Experts of a small language model: 14 layers.
Below are experts of layer 4 (counted from 0) of a mixture-of-experts language model. Rows are named router (the router's row for the expert), gate (a neuron's input weights, with its number), up (a neuron's input weights, with its number), down (a neuron's output weights, with its number) and show model dimensions 0-127. Each number is 50 + 15 x the weight over its row's rms, rounded and kept within 0 to 99.
Before each expert's rows: a language model's description of what the expert responds to; "gets" lists some tokens that make up at least twice as much of what it gets as of all text. This comes from a sample of Wikipedia text that the model never trained on. Tokens count by the router's weight.

# expert 16
It responds to: Conjunctions, articles and relative words that start a new clause in narrative prose, such as and, as, which, who, the.
gets: " the", " and", " as", ",", " The", " with"
router:38 33 60 47 44 35 77 58 42 38 55 62 69 45 67 55 73 35 38 78 44 27 44 21 37 32 41 61 52 25 37 51 47 52 69 36 41 67 51 30 46 71 44 77 43 49 48 53 68 60 51 44 37 74 47 72 40 82 51 35 32 60 44 54 56 29 53 39 45 35 29 38 45 50 49 74 47 29 60 47 47 44 73 19 41 64 67 43 57 57 40 48 66 59 40 56 81 65 52 31 33 19 40 58 24 55 78 47 50 45 74 67 37 23 27 34 66 67 54 79 59 53 55 76 70 62 60 41
gate2:57 76 53 51 50 42 77 44 59 53 39 44 41 62 20 71 47 71 35 61 62 64 37 54 41 59 30 61 62 60 46 38 25 48 26 41 44 56 68 43 41 64 54 38 32 53 42 48 42 55 54 73 38 56 54 69 33 22 55 40 49 73 53 52 29 52 42 59 19 50 64 66 65 62 44 50 49 55 79 68 36 64 37 15 79 63 50 56 58 52 35 53 21 21 46 60 40 81 58 49 59 49 17 62 49 40 51 52 59 62 66 69 23 57 92 63 44 39 33 45 33 57 50 57 16 42 69 30
up2:48 48 94 53 64 27 37 50 40 43 63 33 76 25 62 62 61 43 49 37 78 39 50 59 60 63 37 87 60 43 57 63 40 26 51 37 41 45 62 16 49 67 16 39 57 55 57 51 54 32 47 75 33 48 52 33 55 61 37 36 58 37 34 48 45 39 40 52 48 51 50 55 39 69 67 45 42 47 53 57 63 41 62 47 12 72 57 48 45 74 61 40 47 28 20 32 45 44 48 26 48 45 44 68 56 47 53 45 19 50 48 65 27 16 27 55 58 55 39 44 76 24 54 63 77 40 35 33
down2:60 60 58 46 61 57 40 40 45 73 27 61 59 31 33 41 04 54 65 61 48 64 26 66 50 57 50 48 32 42 54 71 55 58 39 58 47 52 29 57 43 39 30 32 55 66 53 57 39 63 91 61 39 32 53 30 77 60 44 74 27 76 49 70 52 31 36 61 39 48 61 63 62 73 37 40 33 39 43 59 25 62 75 43 19 57 39 43 71 38 41 37 40 55 36 52 68 64 38 67 35 50 30 41 39 92 65 46 64 49 50 53 72 54 32 41 73 69 54 39 47 47 31 53 71 29 57 56

# expert 7
It responds to: Ordinal suffixes after numbers (20th century, 4th, 2nd), pipe separators in number-heavy tables, and odd symbols like ° and ′.
gets: " |", "th", "st", "f", "b", "v"
router:48 56 42 56 41 30 77 57 72 38 48 55 32 59 47 52 41 62 37 64 33 10 55 37 22 29 50 64 42 60 29 36 35 66 54 54 71 64 37 42 57 70 46 63 15 54 30 72 60 86 45 42 58 69 49 70 37 65 54 37 22 57 25 78 59 47 56 38 40 43 33 26 43 46 72 66 48 24 56 35 31 56 58 52 46 73 55 42 50 19 61 37 56 55 42 50 48 47 56 35 30 29 66 59 36 52 36 42 52 50 65 48 40 51 30 42 27 73 46 81 40 82 54 63 34 67 60 54
gate1:53 52 61 80 28 56 63 70 23 66 76 44 39 41 59 46 46 41 42 69 44 32 38 48 36 39 55 70 33 62 32 23 39 54 54 65 20 82 35 54 41 63 34 34 31 34 15 16 54 74 43 53 33 47 18 55 79 33 56 67 50 67 39 66 68 43 43 41 73 72 53 37 59 69 33 48 65 52 67 52 60 41 59 61 42 45 58 37 70 35 57 27 56 40 61 41 54 35 43 66 28 57 49 41 26 48 35 72 43 48 36 50 64 56 46 16 58 44 35 48 53 58 64 45 56 70 47 76
up1:62 57 43 49 24 54 53 73 13 68 66 55 40 63 33 48 33 53 48 66 73 44 31 52 30 58 79 52 45 45 46 50 53 67 64 67 39 72 29 41 53 53 32 66 66 48 36 13 70 55 61 71 49 53 25 48 72 21 73 47 54 50 48 65 49 46 48 44 48 62 16 40 73 75 30 52 69 63 71 44 69 65 50 67 38 70 22 61 53 45 40 43 64 31 38 55 59 40 34 65 36 55 41 32 57 27 47 59 47 37 45 50 30 63 55 34 58 53 37 57 71 52 69 07 42 74 63 53
down1:79 85 52 62 62 48 68 50 67 22 59 41 66 59 28 43 79 36 31 48 47 48 43 35 18 65 48 84 54 70 34 44 43 45 35 25 34 49 60 45 47 32 28 36 44 39 51 57 65 63 53 44 58 50 50 33 27 44 82 58 79 24 38 63 21 46 36 38 43 46 34 56 42 35 32 60 53 30 45 52 54 53 53 34 25 67 35 36 64 30 32 52 60 61 76 64 66 43 41 45 41 60 63 50 46 59 60 37 66 37 46 18 53 54 43 34 30 55 65 37 43 58 24 51 74 80 52 64

# expert 28
It responds to: List-line starts and field names in taxonomy or infobox lists, such as Infraorder, Class: Insecta, Production company, Total, Born.
gets: "-", "\n", ":", " 19", "ation", " is"
router:40 34 73 40 42 44 46 55 94 48 55 41 38 52 62 42 52 59 32 54 51 35 74 28 24 34 49 38 46 52 37 17 43 43 51 75 51 63 51 24 28 46 44 56 40 47 59 49 53 84 61 56 54 62 51 69 32 45 41 37 47 68 56 47 52 21 87 36 46 22 43 43 65 59 51 65 46 29 83 63 44 38 38 43 54 76 15 42 46 45 51 66 48 70 51 48 46 64 41 42 46 48 31 74 34 40 62 26 74 43 66 18 26 58 18 30 50 75 45 59 45 40 48 50 64 57 54 47
gate0:43 53 51 37 44 40 53 39 67 41 55 48 58 52 59 70 43 49 47 86 47 45 51 00 65 47 42 36 49 58 65 59 71 53 42 48 69 60 39 60 85 55 53 54 48 45 67 45 58 50 58 54 59 44 58 48 25 54 38 23 35 47 37 56 77 13 72 52 60 42 21 41 58 42 69 99 84 30 36 47 48 37 49 55 45 82 58 48 63 61 23 70 33 48 68 47 62 65 52 36 52 22 68 45 37 63 51 46 58 55 53 33 48 55 82 48 45 50 49 38 47 49 39 51 56 63 45 47
up0:16 53 59 28 36 62 59 45 81 44 71 56 26 22 42 47 46 70 24 67 25 50 64 15 42 61 45 32 28 26 49 38 62 49 51 40 63 51 40 54 58 52 53 47 27 34 60 48 41 62 39 33 31 43 56 56 47 73 50 60 60 50 45 73 69 24 52 33 72 40 54 52 70 53 60 88 51 48 49 49 42 56 49 40 61 46 57 26 71 55 62 67 37 09 35 56 55 63 48 78 47 45 78 38 31 43 65 48 78 69 44 23 70 46 78 53 71 45 57 44 38 54 43 43 54 49 58 63
down0:27 64 45 54 54 61 57 54 37 45 23 50 89 42 56 74 47 79 57 33 56 21 67 52 35 39 41 35 55 40 32 59 51 80 81 48 28 51 38 38 46 25 36 64 49 78 42 61 71 74 46 43 50 37 65 32 31 37 53 47 81 49 35 43 56 68 61 56 14 37 53 59 73 78 28 39 44 53 39 50 49 27 30 46 39 51 42 50 54 58 65 46 53 67 74 32 48 38 40 46 43 53 51 72 27 55 64 67 54 59 65 46 66 30 50 48 49 66 72 64 70 41 35 59 63 65 16 44

# expert 18
It responds to: Apostrophes in possessives and names, such as keeper's, Bois d'Arc, plus nouns like home, period, work, station.
gets: "'", " ", " (", " re", "/", "el"
router:35 46 46 66 49 74 76 56 49 39 70 52 37 66 47 43 50 69 32 80 67 30 36 38 20 40 51 51 76 56 36 34 57 68 76 45 50 61 42 48 41 70 46 67 55 63 63 58 56 58 53 29 58 84 55 68 42 46 53 06 39 50 36 75 48 43 66 21 44 51 26 35 59 45 58 66 50 25 80 50 42 43 55 50 61 72 37 34 47 46 41 62 45 59 58 28 78 63 57 40 30 29 30 77 33 79 51 60 33 59 51 57 46 49 39 27 62 81 74 54 63 61 39 46 53 53 62 46
gate5:41 38 62 54 57 55 62 44 42 16 57 66 31 63 29 41 32 59 42 63 57 58 58 39 79 28 39 39 45 56 52 60 44 60 56 53 62 39 45 42 66 61 27 17 24 40 71 53 51 50 39 33 41 46 47 51 44 45 72 65 86 44 60 65 58 35 66 64 56 45 47 47 29 29 38 42 41 25 56 42 43 46 42 58 36 51 62 38 74 26 39 42 35 66 29 44 57 65 61 81 37 40 21 60 65 55 40 20 35 59 65 51 56 39 20 45 42 50 14 79 27 56 62 55 33 37 90 60
up5:75 28 66 48 46 50 96 45 25 73 45 30 56 39 62 59 54 70 79 72 53 51 47 46 58 64 51 46 36 41 51 46 59 32 75 34 36 58 54 62 77 41 68 38 48 65 35 54 42 57 31 37 61 65 65 42 32 52 41 66 69 36 70 57 50 40 56 42 37 48 79 27 49 61 55 48 55 69 59 54 51 37 62 49 56 58 56 48 65 53 63 20 66 80 35 29 67 69 64 72 37 39 60 56 47 80 89 64 47 47 48 61 59 42 35 48 47 38 18 79 69 26 58 47 71 52 56 50
down5:45 64 54 71 51 73 58 35 35 39 76 53 27 38 41 23 68 46 32 67 59 56 24 61 28 59 52 41 68 46 54 69 37 87 94 45 60 58 73 69 58 58 54 19 27 33 34 43 36 65 37 39 64 55 51 57 44 51 52 25 75 59 58 73 60 63 50 51 50 37 52 62 58 36 31 71 40 34 69 46 44 53 32 68 35 38 28 32 46 52 18 57 60 47 47 69 60 50 56 50 65 20 61 50 60 23 42 39 40 65 40 45 40 50 60 40 51 35 41 46 22 48 30 51 32 37 76 34